Experts of a small language model: 11 layers.
Below are experts of layer 2 (counted from 0) of a mixture-of-experts language model. Rows are named router (the router's row for the expert), down (a neuron's output weights, with its number) and show model dimensions 0-95. Each number is 128 + 32 x the weight over its row's rms, rounded and kept within 0 to 255.
After each expert's rows: a language model's description of what the expert responds to. This comes from a sample of Wikipedia text that the model never trained on.

# expert 56
router [161 135 100 135 145 188  98 156 108 142  97  96 159 127 142 110  86 159 138 138 104 112 181  95 154  75  88 141 176 133 132 147 139 109  98  90 104  78 145  30 123 170 119 110 161 159 151 171 170 150 105 153 102 136  86 119 135  89 119 170  94 111 111  99 158 146 170 172 179 155 138 127 153  66 169  95 180 127 168 151 104 112  71 140 141 160 130  66 175  88 159 147 162 112 119 143]
down0 [138  75 132 190  75 107  90 133 100 170 163 130 101 152 209 141  91  89 108 154 154 135 157 167 129 135 106  98  66 103 126 137  89 116 157  82  91 117 166 175 148 159  53 113 139 168 143 135 109 102 108 113 141 144 155 128 113  99 112 111 187 130 157 142 101 114 128 110 150 107  60 175 118 119 101  98 133 178  98  85 105 126 133 115  95  79 135 110 162 100 138 140  88 185  67 179]
down1 [104 171  84 124 146  86 128  77 178  91 145 107 136 148 167 130 173 168 104 118 160  51  86 124 125 133 181 133 126  90 146 134 125 103 119  59  61 165 119  84 144 156 131  99 129 156 119 106 160  86 132 179 176 123 170 165 133 161 133 169 147 135 169 134  73 105 169 139  82 104 132 119 106 164 139 102 139 145 123  84 141 135 123 161 157 129  62 141 151 161 199  77 167 104 112  95]
down2 [104 130 115 161 113 134 151 158 101 160 162  88 106 158 135 137 173  64 109 164 185 147 120 151 112 159 108 198 111 138 130  97 100 147  93  95  96 156  57 157 122 159 188 135 147 173 225  90 168 127 133 146 115 120 151 178 128 138 113 115 132 146  91 169 128 145 180 179 114 124 131 140 125 113  84 144  94 112  84  49  95 141 101 136 145 138 154 148  87  94 127 160 150  87 108 184]
down3 [132 105 111 126 112 127 167 103 171 164 115 142 118 136 147 115  88 169 204 121  89 139 162 115 166 135 103 123 121 139 138 174 132 133  88  95  66 119 152  61 120 138  98  90  75 162 105  87 109 128 162  95 124 140 126 167  93  94 106 118  98 161 123 170 131 102 114  32  78 132 139  50 133 110 179 111 108 125 104 122 194  91 142 107 155 101  83 109  51 116 129  92 102  93 129 151]
down4 [121  79 116 126 144 169 172 132 107 108 127 107 113  88  89  68 175 158 219 144 126 136 111 156 160 138 104 147  73 155 102 114 138 140 147 121 103 112 127 170  86  86  99 132 139  88 115  68 152  82 114 143 130 131 103 143 172 151 215 163 144 135 136 115 179 127 109 149 166  65  78 170 126  73 194 117 129 164  95  96 190 181 128 126 150 121 137 148 120  94 136 103 113 136 135 166]
down5 [178  83 153 133 139 100 166 118 125 118 119 124  85 121  95 104  56 204 126 141  87 101 144 147 127 192 129 157 129 105 116 132 174  75  67 130 136 148 113 126 208 133 145  62 102  71 120 135  56  88 111 122 130 108 125 153 133 106 138 131 139 116  86  74 134  77 141  68 168 162  88 132 154 109  79 117 146 126 101 107 162  88 150  88 143 136 110 137 164 159 164 175 141 108 139  97]
down6 [122 104 145 123 167 103 185 150  60 115  84  78 157  82  83 135 142 113 134 158 126 180  73 137 146 133 169 178  92 108 154 120 149  74 151  97 100 217 177 167 128 108 158 149 173 136 137 141 129 111 119 103 186 117 136 150  82 131 124 132  72 167 168 131 138  61 159 156  98 160 174 169 212 120 123 152 129  89 105 110 122 126 118 139 124 115 111  97 132 132 139  88 140 161 164 129]
down7 [153 119 104 147 108 147 134 114  99 213  91 104 171 141 114 141 121 109 129  95  80 140 147 185  78 142  86 114  67 120 143 147 137  87 198 166 128 120 155 122 151 119 125 116 133 170 108 156 172  78 128 136 138  81 163  81  98 200  79 109 107 114 144 104 159 158 137 159  62 100 115 142 171 108 155 154 132 171 120 176 112 146 113 141  91  71 131  89  90 116 116  87 102 169  66 117]
Quantifiers and adjectives. Determiners, numerals and adjectives before nouns, such as other, two, new, most, multiple, numerous, and the superlative suffix est.

# expert 19
router [ 99  86  51 116 131 152 111 140 105 134 134  74 173 111 146 171 107 211  94 135 113  86 208 103 134  83 135  79 122 104 140 119 136  56 113  77 149  45 132 105  94 101 148 105 102 133 117 101 162 154 128 124 113 103 140 137 136  71 107 189 101  97  95 126 136 136 129 100 161 128 141 130 147  61 176 150 154 177 139 158 141 121 125 181 130 167 107 101 126 141 120 121 139 107  86  83]
down0 [116  70 102 105 131  67  72 120  82 151 144 112 150  88 102 140 126 106 170 141 107 121 138 111 107 150 147 127 142 145 173 207  93 169 129 125 123  82 160 144 147 169  95 118 114 138 106 116 157  94  94  37 109 113 107 102 127 148 110 111 130 108 141 124 116  83 183 101 117 106 112 188 130 135 151 151  82 101 138 114 214 183 111 114 208  95 104 154 138 106  92 139  71 105 160 104]
down1 [152  87 115 135  98 179 102  61 114 117  95  51 104 162 138 137 159 106 112 132 134 124 141  94 143 148 128 123 156 122 139  87 129 129  75 144 174 222 160 139 157 173  73 121 139  98 130 138 100 140 130 135  96 172 170 151 121 137 141  53 115  88 125 145 150 125  49  54 167 118 151  64  95 148 109 158 136  93  91  98 149 138  82 154 103 126 101 130 155 126 137 188 125 142 149 105]
down2 [128 158 158 153  89  81  82  82  94 115 120 138 152 139 162 145 118 153 109 216  96 124  79 154 165 129 130  95 137 143 114 169 105  84 144 105 120 160 132 117  53 112 115 100 130 144 112 141 126 176 101  77 174  73  63 159 142 109 100 120  93 124  89 168  70 132  98 126 127 143 145 148 110 137 230  65  97 119 103 125 152 176 139 178 143 105 113 107  94 121  97 135 174 112 121 129]
down3 [155 133 130  77 134 148 204 113 107 162 122 148  97 132 123 119 139 142 153 125 165 143 161 116 136 156 120 134 119 145 122 114 130 169 118 139  90  98  95  81 108 170 115 149 124 154 106 120 166  74 148  73 117 132 192 182  70  60 140 132 145 143 125  69 108 147  61  54 181 174 147 130 140 188 123 200 113 168 102 135  87 113 187 123 162 107 172 124 119 104  83 135 143  89 110 137]
down4 [ 98 162 135 113 137  83 122 142 112 129 163 163 154 102 114 168 108 174 103 158 126 155  70 115  90 128 165 139 132 146 129 143  62 107  94  78 114  74 131 147 151 104  89 176 122 168 102  63 134 133  97 136 101 174  92 150  78 134 173 122 145 125 170 124 156  49  51  61 111 131 121 107 102 177 139 142 104 125  92 105  99 102 142 137  86 123 103 195 129  82  72 104 123 133 102 153]
down5 [108 171 111 112 138 177 185 107  99 102 125  72  74 129 105 168 164  69 139 142 162 128 124 109 129 188 136 162  84 131 100 121 145 111 112 164 116 121  90 151 112 122 104 129 114 133 158 159 172 137  99 124 104 209  79 117 125  92 165 112 113 102  97 190 210 104 163 132 131 150 121 119  89  66 202 114 109 126 100 146  78 116  92 140 156 139  97 164  92 139 122 123  64 159 164 117]
down6 [102  64 136 130 166  63 101 177 195 120 167  75 132  97 170 130 124 145 181 175 133 159 109 146 115  93 145 139 137 122 136 115 159 105 119 102 125  80 149 103 165 159 145  79  96 112 154  97 123 174 136 134 156 134 129  99 174 151 124 161  72  62 102 171 128 179 143 154 136 111 181 185 128 153 121  82 133 118  84 115 130 126 159 105  75 150 115 162 155 174  86  95 117  61  98 145]
down7 [131 122 135 132  70 125  86 147 169  58 124 121 133 161 111 147 162 195 114  89 118 173 135 202  77 168  98 119 127 136 165 158  85 147  87 126  77 102 120 138 117 131  67 101 112 126 127 144 172 112 110 146 140 118 183 175 132 117 138  98 129 139 106 185 107  86 132 167 128 119 164  90  56 130 136  76 128 123 140 109 201 114  66 127 163 148 131 101 155 112  75 137  85 103  95  86]
Short syllable fragments. Short first or middle syllables split from words and names, like is, us, man, per, dis, ter, as in Mar-is-a, Sum-mer-bee, dis-played.

# expert 0
router [155 140  69 108 153 139 104 137 109 144 141  79 128 133 126 139  74 154 137 126 115  94 207  75 113 149 125  81 129  80  94 131 134 134 100  98 120  93 125  36 110 140 103  78  91 127 133 125 144 163 122 123 117 139 126 161 106  45 141 137 110 116 142 128 139 122 147 191 151 172 138 102 140  56 146 189 136 142 181 142 153  92 120 139 147 205  58  87 119 132 146 164 147 126  76 109]
down0 [163 108 176  82  79 128 104  93 144 128 126 138 187  96 164  75 145 135 103  92 117 130 111 114 188 168 116 103 124 146 110 100  91 176 161  69 120 136 124 167 169 157  88 182 151 123 161 126  96 143 155  96 156  81  97 119 153 117 104 125 156 127  88 183 170 137  90 146 182 171 129  98 146 143  47 118  97  99 201 127 182 151 156 131  87 106 122 142  80 102 139 104 132 169 101 118]
down1 [182  83 125 125 123 105 139  95 172 166  80 145 183 142 103 167 155  49 129 143 130 126  92 105 118 161 141 116 173 135 141 120  55 121 117 115  94  97 208 132  88 100 105 141 139 108 148  84 106 155 177 123 122 110 160 160 122 141 146 118 121 171 112 132 158 133 117 113  94 146 190 163 109 140 177  99 172  82  93 182 168 103 127 130 159 126 147 156 190  69  86 126 184  92 132 156]
down2 [123 108 134 102 118 103 138 128 133 110  84 158 169 118 115 121 100 166 145  81 115 115 176 118 212 115 122 139  57 174 130 108 131 107 154  92 158 144 111  74 166 202 117 196 112 157 139 135  83 170 128 106 126  86 155 176 104 154 104 107 173  92 169 138  90 146  89  99 115  83 114 169 156 100 134  86 159 120 153 164 124 109 114 110 140 128 186 130 127 168 171  86 160 169  55 154]
down3 [119 120 145 156  79  77 159 157 147 144 115  51 165 138 135 108 104 119 116  95 146 131 138 151 131 130 145 175 191  85 140 134 126 171 157 134 148 131 135 127 183  65 166 154 101 194 127  38 140  72 131 159 163 149 177  99  98 100 137 127 141 158 169 156 137 101 133 126 162 136 120  64  92 155 180 159 142 141 122  95 205 134  85 164 107 132 137 149 117 172  89 105 111 177 119 134]
down4 [167 133 134 132  90  92 110 137 103 115 176 100 133 139  98 155 168 105 114 152 155 149 119 120 176 120 141 128 121 161 147 106 124 171 169 177 154 157 156 133  38 116 159 156  64 135  63 163 161 128 146 178 127 107 193 158 119 111 101 178 110 140 139 132 119 147 125  90 119 178 146 118 101 144 107  99 172 152  85  89 116  94 113 141  87 149 150 143 179 187 114 129  49 100 140  46]
down5 [ 77 120 132 171 123 118 110 160 157 132 154  90 141 130 151  93  90 131 115 214  39  98  95 132 153 153 124  85  90 108 144 120 163 101 140 130 128  91 176  98  56 116 180 117 125  78 106 128 149 140 118 166 129 102 177 120 122 126 176 229 204 144 170 120  88 118 121 136 146 134 123 124 109 140 149 128  94  84 178 149 135  94 132 122  82  87 123 111 132 121 177 156 117  93 127 123]
down6 [ 97 135 123 128 144  97 152 120 146  86 119 141 110 131 143 131  83  92 134 142 104 117 122 141 187 167 145 110 109 158 191  16 125 150  78  85 144 114 154 105 166 120 135 119 116  85 129 169 141 111 128 114  80 101 137  95 102 119 108  84 117 121  86 129  86 135 134 102 208 196 163 121 108 131 133  93  87 101 160  91 149 125 170 118 146 186 160 116  30 143 123 129 135 156 187 117]
down7 [177 138 121 150 113 137 138 138 121 126 116 151 129 133 160 108 121 144 120 160 149 137 113 114 111 128 174 183 187 161 158 107 130 164 146 195 125 153  84 144  97 179  35  94 100  80 152  87 163  51 134 111 143 105 135  84 195 152 164 153 138 106 151 125 112 142 115 198 164 117 157 118 171 123 173 158 101 164 137 115 162 101 143 168  99 114 203 159 104  97 159  96 152 128  79 116]
Mid-word name fragments. Word-internal pieces and opening parentheses in names and tables, such as Nic-ol-et, Nint-end-o, Star War-s, country-code brackets.

# expert 3
router [114 162  75 126 152 135  90 117  91  95 142 132 119 117 133 182  93 131 144 129 118 119 173 113 169  82 118  91 156  91  85 164 132 122  66  89 112  49 133  89  98 118 151  93  88  97 100 164 179 193 124 122 130 117 129 119 159  64 105 133 104 122 127 121 122 174 142 137 172 132 174 154 135  88 134 150 122 174 181 139 170  96 148 113 126 205 114  59 161 159 191 143 165 134 101 111]
down3 [109 108 125 134 165  82 134 124 113  68 107 101  71 118 139 130 171 119 197  95 186 142  90 134 105  70 104 110  97 141 127 160  91 191 141 118 113 169  78 110 140 187 116 114 135 114 142 126 127 118 132 100  92 127  78 131 106 117 148  70 119 113 104 134 152 113 124 125 150 145 104 180  86 157  39  94 143  81 174 143 100 127  71 125 147 134 147 149 170 113 177 113 100 187 166  64]
down4 [195 103  66  85 124 136 103 107  87 105 184 157  85 123 118 155 163 152 127 119 102  99 122  94 113 123  61 182 116  66 179 161  96  81 193 146 116  73  92 139  52  90  94 122 129 129 142 131 116 132 177 143 160 122 161 143 178  81  88 130 116 153  83 141 179 171  90 119 131 131 114 161 140 135 191  97 145 141 107 141 124 136 141 116 105 152 125 165 135 160 138 107 158 156 168  97]
down5 [ 81 129 112  92 123 124 121  96 158  82 189 104  24 152 111 138 116  56 125 164 173 154 102 117 129 137 167 156 160 153 173 116  45 167 144 116 119 108 168 151 108 165 147 142 139 117 110  67 100 104 119 130 137 132 136  74 138 111 146 129 156 117 173 103 101 121 140  90 109  49  76 136 109 104 122 175 120 170  89  77 131 141 129  91 129 118 124 100  84 173 156 129 105 161 160 142]
down6 [141 141 101 190 139 123 112  99 155 137 188 112 126 158 116 149 133 128 148 146  82 105 116 134 167 162  81 118 153 128  81 127 178  61  96 193  54  98 139 105 102  97 173 102 146 150 169 104 159 142 172 179  73 154 100 169 141  73 103 120 155  97 167 129  82 126 121 135 106 143 101 157  43 160 151 182  94 153 159 126 174 135 137 156 145 116  98 170 123 117 106 107 161 136 108 168]
down7 [116 113 139 133  79 104 129 126 142 170 156 185 170 124 135 134 138 173 127 116 115 133 172 142 133 162 172  94 136 156 170 155 150 150  98 138 115 113  44 149 187 176 100  71 141 106 167 154 168  75 162 128 132 113 118 164 118 176 142 160 146  79 108 166 107 180  81  89 141 167 164 157 136 164 129 135 133 134 163  83 115 118 182 212 121  77 110 182 134 122 105  98  96 162  98 103]
down8 [109 106 152 118 185 150 127 134 159 152 112 185 113 128 117 169  77  96 136 152  85 139 120 199 139 172 143 130 156 115 137 155 113 139 162 138 211 141 200 105 127  84 139 124 100 126 152  98 125  90 106 136 110 119 123 111 116  93  89  89 131  86 132  64 200 113 146 166 103  81 154 192 175  55 132 133 122 145 137 177 123 131 154  71  82 130 154 141 162 156 135 120 195 117 117 125]
down9 [115 125  94 121 125 101 113 142  91 135 154 132 126 131  97 122 144 109 130 110 211 124 146 148 141 152 135 150  90 115 131 136 130  90  29 174 137  68 104 156 148 155 113 121 125 130 123 198 121  84 162 101 131 104 150 129 110  85 196 181 124 100 161 139  99 101  86 125 118 101 215 151  62  75 110 171 134 148 190 149 114 148 112 169 109 122 124 167 137 109 147  85  88 104 179  89]
down10 [109 114 114 108 142  93 112 120 122  91 146 182 131 132  88  99 138 179 136 121 137 145 113 113 121 188 147  91 174 151 101 137 161 121 112 136 137 160 183 155 157 101 129  61  99 177 110 122  68 113 107 177  60 140 128 155 132 118  97  85  72 155 103  88  85 149 148  69 119 205 153 113 119 142 162 137  98 115 108 119 176 138 156 128 122 125 233 177 119 128 120 113 170  70 117 138]
Accented and non-Latin characters. Accented letters and raw multibyte pieces inside foreign names and scripts, such as í in Jiří, á in Sánchez, Greek or Japanese bytes.

# expert 58
router [111 132  78 110 128 122 127 138 103  95 146 123 109 113 119 175  97 155 153 132 115  62 187 108 158 117  86 126 121  89  84 129 143  84  83  34 102  50 167  79 121 128 134  90 121 124 102 113 154 142 134  97 102 111  92 118 140  44 155 132 103  82 111  75 156 125 146 133 135 151  98 168 116  80 165 150 125 177 158 141 157 134 152 154 187 180 103 122 133 157  86 174 151 101  90 106]
down3 [150 132 122 171 112 127  71  85 114 133 149 109 105 140 174 102 110 142 115 152 158 138 142  88 195 173 156  96  89 177 175 125 151  57 207 159 123  56 115 133  85 100 138 125 110 186 108 132 153 112  86 147 147 149 125 199 155 125 116 148 158 153 185 149 126 128 189 168 119 156 164  62  92 175 132 129 115 143 139 108 154 172 141 151 133 163 112  86 171 144 119 108 161 105 131 120]
down4 [ 80  92 107  93 192 107  99 133 103 112 133 124 151 167 122 126 125 108 154 128 153  80  93 151 118 104 183 183 109 147 159 165  88 135  69  99  67 115  86 181  96 128 134 148 174 161 130 188 125 142 131 133  74 143 196 115 125 174 101 152 166 121 117 155  68 130 168  92  96 192 122  95 103  78  70 130 114 119  86  99 117 137 103 110 117 155  74 130 131 140 126 100 142 154 175  89]
down5 [120 186 124 152 199 147 162 145 121 142 184 110 143 132 143  85 130 125 135 185 107 188 131  74 150  98  71  88 130  75 140 101 164 199 128  95 104 148 154 143 124 141  46 147 150 179 129 174  98  92 169 126 123  85  95 138 104 106 117 105 126 131 136 136 150  94  74  86  89 126  87 161 183 180 107 106 140 129 120 169 107 103 148 128 121 106 165  77  99 131 150 166  92 146 152 149]
down6 [150 168 168 165 131 105 136 178  94 125 100  75  95 177 193 135 105 116 126 153 179 122 172 162 126 112 138 202 178  92 197 132 150 175 132 150 127 209  73 130 147  82 127 130 124 153 122 129  75 122 148  96  94 154 146 146 118 171  93  92 145 157 159 142 143 103 106 135 112  88 124 159 173 107 120 177 161  92 145 110 127 123 106  93  87  87 139 108 100 134 146 153  85  55 131 132]
down7 [125 104 157 114 170 114 158  99 150 135  89  99 112  64 135  68 119 116 167 151 117 107 192 133  71  74  74 169 122 146 139 104 118  99 156 162 110 173 113 129 165 110 166  73 137 102 140 137 104 145  82  99  94  72 127  85 102 132  92 124 149 177 131 107 136 125 156  95 132 117 103 148 127 118 183 153 163  94 138 137 100  58 122 125 138 117  71  31 112 134 107 164 143 103 199 123]
down8 [128 137 170 134 133 134 167 142 174  79 148 106  81 134 188  54 164 110 196 117  85 154 123 120 133 166 155  99 126 100  96 102 153 126 135 104 115 145 146 129 111 122 124  75 152 151 113 153 152  81 159 173 151 148 124 156 120 116 107 101 111 137 233 108 146 118 103 124  62 130 177 147  81 146 172  58 115 139 115 167 138 124 143 112 113 153 135  91  96  87  73  91 145  73  76 136]
down9 [ 76  62 173  96 134  98 122 132 135 165 146  18 107 106 165 114  96 131 118 155 124 109 163 157 152 125 177 150 123  73 162 101 132 123 142  72 121 139 141  95 152 124 167 164 123 157  85 135  72 115 149 168 180 100 154 114  98 159 106 131 157 114 123 146 167  72 145 140 132  81 163 167 127 131 170  88 204 160  75 165 130 131  94 159 175 139 171 139 122 145  94 138 107 147 110 118]
down10 [101 127  69 183  99 109 182 143  70 147 138 102 113 130 146 139 128  74 110 107  74 133 156 126  98 143 166 184 128  66  72 136 169 129 134 111  89 102 151 109 124  66 120 131  83 169 107  95  80 120  97  83 104 113 162  99 153  95 150 154 108 123 153 130 106  82  24  90 168 113 195 106 162 102 165 108 151 121 131 130 154 166 119 159 127 121 157 112 125 106  81 138 143 150 166 122]
Non-Latin script pieces. Byte pieces and letters inside non-Latin names, such as Persian, Cyrillic, Japanese and Chinese, often in parentheses after a romanized name.

# expert 5
router [130 105  89 168 191 142 138 120 124 154 171 124 180 121 162 133  92 154 132 159  95  97 227 102 129 128 103 124 111 105 106 197 147  92  54  81 131  71  93 104 114 150 118  88 118 111 128 173 160 178 121 118 118 117  81 139 142  63 135 187 138 121 132 116 150 179 123 120 162 146 154 173 143  66 143 142 140 120 164 148 144 152 130 160 113 165 125  50 159 103 171 128 150 128 116 100]
down0 [106 190 106 154 118 160 153 112 166 176 102 147  81 107 104 171  83  78 132 162 108 150 139 137 124  68 133 121 139 183  95 165 130 162  96 121 124 180 113 151 106 167 150 164 164 134 125  93  82  81 153  94 109 139 111 139  67 150 143 147  86  75 130 126 147 222 135  60 130 155 149 122  85 117 121 178 147 176 100 124 140  99 107 121 114 119  87  90  96 145  90  92  84 165 123  95]
down1 [187  86 119 127 165 122 134 110 109 130 120  40 106 146 114 122 127 112 175 113 141 194 139 172 130 193 160 104 139 156 172 199 159 151 109 107  99 126  77  90 159 142 131 188 146 100 140 125 154 156 119 191 138 140 134 152 105 148  94 135 228  99 132  70 149 130  71 137 116 100 151 148 152 149  63 116 136 136 113  83 154 130 118 149 119 139 109  97 158 133  65 160 148 121 126 151]
down2 [114 165 125 163 154  91 152 123 172 203 137 175  87 122 115 142 143 131 109 126 126 128 109  92 181 178  43  70 129 110  93 119 120 130 112  89 125 136 136 178 139  85 138 105 167 116 133 101 143 128 157  96 106 137 126 166 127  75 105 129 152 160  67 187 128 159  78 145 131 122 164 124  33 128 136 113 155  97 123 112  62 195 108 152 145 147 156 165 175 104 142  89 100 100 119 117]
down3 [103  99 120 223 194 100 168 128 125 125 111 151  88 125 181 160 133 151  99  98 138 120  96 153 134  55 114  95 141 118 147 112 105 124 152  63 101 121 128 139 171  91 124 117 106  97 108  85  95  98 135  64 189 132 141  92 200 150 137 183 108 113 125 105 151 122 113 110 127  84  96 109 112  96 178 118 116 141 129 106 171 111 200 158  98 140 164 111 159 101 163 169 156 174 109 156]
down4 [ 74 151  94  92 165 136  75 117 142 164 130 158  92  86 145  78 137  97 111 138 145 152 170 194 110  81 197 136 164 165 146 155 179 195 144 151 148  93  87 163 122  94 167 130 143 178 134 121 149  99 143  81 148 126 178 170 128 153 139 118 119 194 166 154 133 105 121 132 125 142  83 146 159  89 113 102 121 143  89 157 185 108  71 159  83 146  89 157 123 154 163 100  89 114 105 135]
down5 [ 79  97  74 148 134 132  93 157 182 117 167 110 164  92 158 125 146  92 132 131 111  97 114 178 142  72 168 109 126 171 130  96 118 120 133 165 122  79 124 130 122  70  88 128  84 112 134  93  77 145 155  86 143 141  62  90 116 157 150 100 138 126  69 158 148 125 137 136 135 195 119 155 136 135  67 178 166 119  98 140  68 100 141 167  50 119 176 105 130 106 127 137  70 170 134 163]
down6 [ 50  71 153 118 180 176 112  38 136  65 163 107 143  87 110 140 119 176 124 104 106 172 103  95 120 111  95 150 155  89 176  93 131  80 129 125  77 165 165 163 165 159 154  98 178 120 113 172 120  83 102  95 123 110 131 122 115 133 112 103 144 159 166 146 134 124 217 139 142 123 150 197 118 142  87 138 152 130 141 113  90 121  91  99 144 134 133 120 138 135 108 141 126 107 101  67]
down7 [ 95 101 120 139  95  81 160  82  99 104 107 129 109  93 106  92 105 113 103 149 183  65 168 213 142 149 137 112 131  90 167 133 181 138 170  91 142 174 226 105 197 131 148 158 129  93 141  99 133 127  77  96 133  92 104 104 157 124 123 156 119 168 155 119 159 157 177 185 119 103 156 141 169 149 102 122 158 104 142 119 125 121 105  67 120 112 119 107  68 153 114  96 105 106 148 142]
Latin-style word-initial prefixes. Opening pieces of longer words, mostly Latin prefixes such as elec-, con-, pro-, contribu-, dis-, plus dollar signs and year starts.

# expert 8
router [150 150  52 111 141 139 166 153 102 165 100  70 152 134 118 153  88 153 123 115 100  73 205 108 152 137 130 101 112  94 113 126 134 112 117  70 112  58 132  96  93 140 159  71 102 123 136 151 133 153 132 125  64 111 108 108 134 102 159 174 119 145 108 149 167 171 194 137 140 154 162 156 120  86 141 142 113 133 221 106 162 103 124 164 139 134 108  86 166 167 146 138 130 121  44 140]
down0 [150 114 113 103 114 115 128 108 139 156 193 154 175 130  90 138 130 107 106  91 175 165 162 150  97  90 120  85 151 130 139 194 122 133 106 157 151 121 139 102 185  97 135  85  89 155 128 117 135 156 129 103 166  90 164  14 127 171 107 174 130 144  95 110 123 128  92 185 165  83 189 117 123 117  83 118 162 116  85 103 172 101  97 171 131 104 115 139 125  60 122  74 147 136 169 132]
down1 [126 129 137 131 185 156 102 107  90 178 115 179 177  97 173 124 151 130 136  96 133 132 150  97 165 129 143  97 117 173 126 155 114  99 110 187  84 130 125  93 115 163 125  68  70  81 161 170  86 102 169 104  69 105 126  96 134 172 170  78 108 138 158 191 157 123 175  72 152 184 144 174 117  91 134 112 150 107  81 128  94 146 141 147 118  98  91 112 181  80 140 162 144 125 141 163]
down2 [152 133 118 118 148 156 135 124 147 167  63  91 145 111 176 121 153  71 163 109 115 110  83 159  73 203 208  92 111 185 127 143 114 150 155 107 109 185 101 139 144  87 138 107  91  97 119 122 164  83 130 135 153 127 170 140 173 127 133 128 163  99 129 126 169 135 157 145 181 120 168  98 120 125 214 133 133 136 178  84 183 140 162  75 112 145 112 157 160 130 118 131 106  59 116 130]
down3 [ 66  94 110 124 118 151 135 133 170 140 165  87 162 114 152 182 101 167 134 122 124  68 135 156 113 120  77 132 162 145 147  99  89  74 145 147 195 137 101 117 112 100 142 181  76  53 117 141 114 141  87 117  86 109 139  78 113  74 140 133 144 165 122 102 181 157 112 124 137 144 118 130 122 153 180 122  91  95  88  43  78 101 132 139 102 120 120 163 138 157 111 137  93 178 194 150]
down4 [148  87 167 128 105 103  99 132 158 159 129 106  90  94 178 141 148 108 113 104  92 159 126 163 211 146 123 142 132 133 166 196  56 208 103 155 135  74 138 136 105 122 151  32 104 152 115 106 115 128 152 129 139 140 120 116 112  99 175 124 130 134 203 125 152  93 146 106 182  56 123 121 128 160 102 125 145  82 143  90 119  84 162 148 125 107 126 162 145 138 111  86  87 160 102 120]
down5 [150 169 124 181 181 140 140 162 141 122 160  82 112 167 127 105 103 124 161 120 111 123 111 160 129 184 164 156 130  84 156 126 133  99 142 165  83 123 169 188 149  95 129 185 100 211 175  65 140 120 169 152 157 134 172 107 143  58  87  76 117 140 145 136 142 132 172 123 108 113 111  85 111 137 184 203 165 107  85  97 104  93 107 132  84  76 115 131 125 159 101 130 127 112 125 148]
down6 [114 144 123 146 135 154 167  73 125  96 115  53 147 119 138 158 196  88 153 152 113 118 133  84 156 173 149 108 149 136  70  78 113  79 179 155 148 114 130 110 123 121 103 130 112 144 156  98 106 154 102  63 103 101 135 137 110  99 128 121 143 134 128 164 158 147 109 107 155 187 133 158 102 109 151 164  82  99  97  92  50 129 196 171 120 123  79 161  79 115 165 128 197 153 168 173]
down7 [ 94 105 107 107  88 143  64  95 142 152 158  89 124  88 171 126 127 134  88  89 197 103 122 127 143 151 120 135  73 126 167 128 124 113 164  77 156 172 144  81  85 113 103 138 161  81  86 209 153  92 140  78  90  91 139 124 110  94 159 139  78 137 113 172 135  94  74 189 122  98  92  93 113 124 113 143  83 116 129 109 142 145 155  90 132 116 152 180 134  85 108 178 121 121 185 102]
Mid-word consonant fragments. Short vowel-consonant pieces inside words after an initial letter or stem, such as op in Helicopter, ag in imagination, mon in monitor.

# expert 55
router [110 154  95  82 102 153  84 183 102 115  93  99 125  97 151 156  71 137  99 155  86 113 167  63 139  90  77 106 143  80  88 129 114 119 116  78 101  49 155 112 115 160 150  90 110  95 160 135 152 134  93 135 114 167 108 120 119 112 172 127  76 141 128 115 144 142 156 146 128 148 151 180 155  84 180 116 134 155 209 162 151 141 134 192 162 159 127  50 109 154 113 152 154 151 111 125]
down11 [ 69 170 150 116  95 138 112  94 159 183 128 141  98  33 104 181 116 115 127 159 182 110 101  95 140 113 131 150  88 115 174 170  92 133 125  98 192 163  78 171 133 147 134 166  89  62 160 103 190 116 135 147 142 131 118 160 187 156 140 142 141 186  94 161 149 133 103 123 141 149  86 123  74 135  81 114 149 116 143 137 112 140  83 127  73 120 120  91 120 109 186 156 102 133 125 129]
down12 [ 90 106 213 102 137 162 133 107 153 132 109  67 100 194 101 102 102 145 142 137  63 130 137 206 116 130 134 113 158 138 105  60  97 143 137 133 136 151 150 109 163 100 128 112 133 116  92 103 105 124 131 128 125 131 104 108 108 158  95 134  99  68  80 154 146 108  66 129 137 131 125  58  72 151 123 148  53 176  82 115 146 147 124 202 100 144 132 124 120 163 118 124 168 167  70 129]
down13 [119  99 152 194 176 137 113 164 106 145  82 183 154 144  71 185  76 186 148 139 182 210  97 148 138 116 140 120 130 170 174 121 138 172 144 162 173 157 115 201  91 123 149 124  77 107 103 168  88  93 130 137  93 130 110 124 133 106  67 143 121 107 115  71  94 108  83 140 177 117 135 139 143 155 150 118 166 133  90 109 109 175  97 141 108 155 163 139 163  88 145 122 129 116 140 153]
down14 [123  89 159 143 201 134 131 135 143 171 112 101 141 137 121 158 124  94 115 122 162 224 157  76 144  93 151 150 132 145 176 201 165 139  82 100 113 121  98 144 174  60 125 124 139 152 144 203 137 144 157 132 136 126 108 149 100 135  81 102 135 121  75 113 147  63  76 140 134 139 110  77 136 143  77 152 104 109 106 156 109 129 149  75 153 109 143 108 102  55 168 110 139 158 159 163]
down15 [ 87 111 121 137  74 146 180 134 140 102 135 134 157 115 158 145  93  60 139 142 159 142  78 159  74 109  68  92 108 105 105 105 134 178 123 162  96 178 117 129 144 116 143 139 132 143  46 118 136  80 131 169 163  77 153 157  90 157 104 148 159 146 190 158 203 105  77 104 108  82 107 150 148 107  75 131  90 130  79 129 129 141 154 135 168 104 132 136 100 108  94 169  82 165 108 158]
down16 [115 104 115 145 135 150 118 119 152 143  67 129 142 128 161 108 155 129 185 115 162 135 128 112 108 104  89 125  54 169 104  69  87 135 166  79 120 101 143  93 118 138 103 153 163 175  72 201 120 120 173 115 142 127 123 152 114 138 161 163 134 120 148  86 119  67 145 116  89 125  79 140 135 144 149 104 119 149 133  63 124 113 142  97 108 142 196 118  97  52 124  63  90  94 175 198]
down17 [133 132 134 163 138 103  91 122 130 119 106 157  84 144 132 172 163 231 134 140  95 129 103 139 151 125  74  94 125 138 135 123 168 126 111 104 178 181  85 180 121 163 130 100 154 119 130 151 113  72 135 111  95 151 111 169  94 115  90 133 112 135 106 136 139 115 107  41  53 156  97 145 151  84 129  95 108 162 136 181 124 101 102 182 144  99  91 113  67 113 188  94 144  82 152 168]
down18 [117 111  99  93 102 112 174 148 108  93 118 171  81 133 149 139 130 193 132 122 179 129 112 184 142 121  46 111 103 168 109 108 156 207 143 104 134 150  34 118 103 129  59 101 120 117 112 164 123 146 123  77 123 119 104 168 141 155 128 117 192 122  79 126 125 132 132 102 184 161  85 146 146  98 117  97 151 159 161 145 146 172 136 124 149 178 167 164 129 159 180 145 103 100 170 134]
Word-final pieces in titles. Final syllables completing words in song, album, book and film titles and names, such as -ing, -ton, -ill, -ock, as in Drow-ning.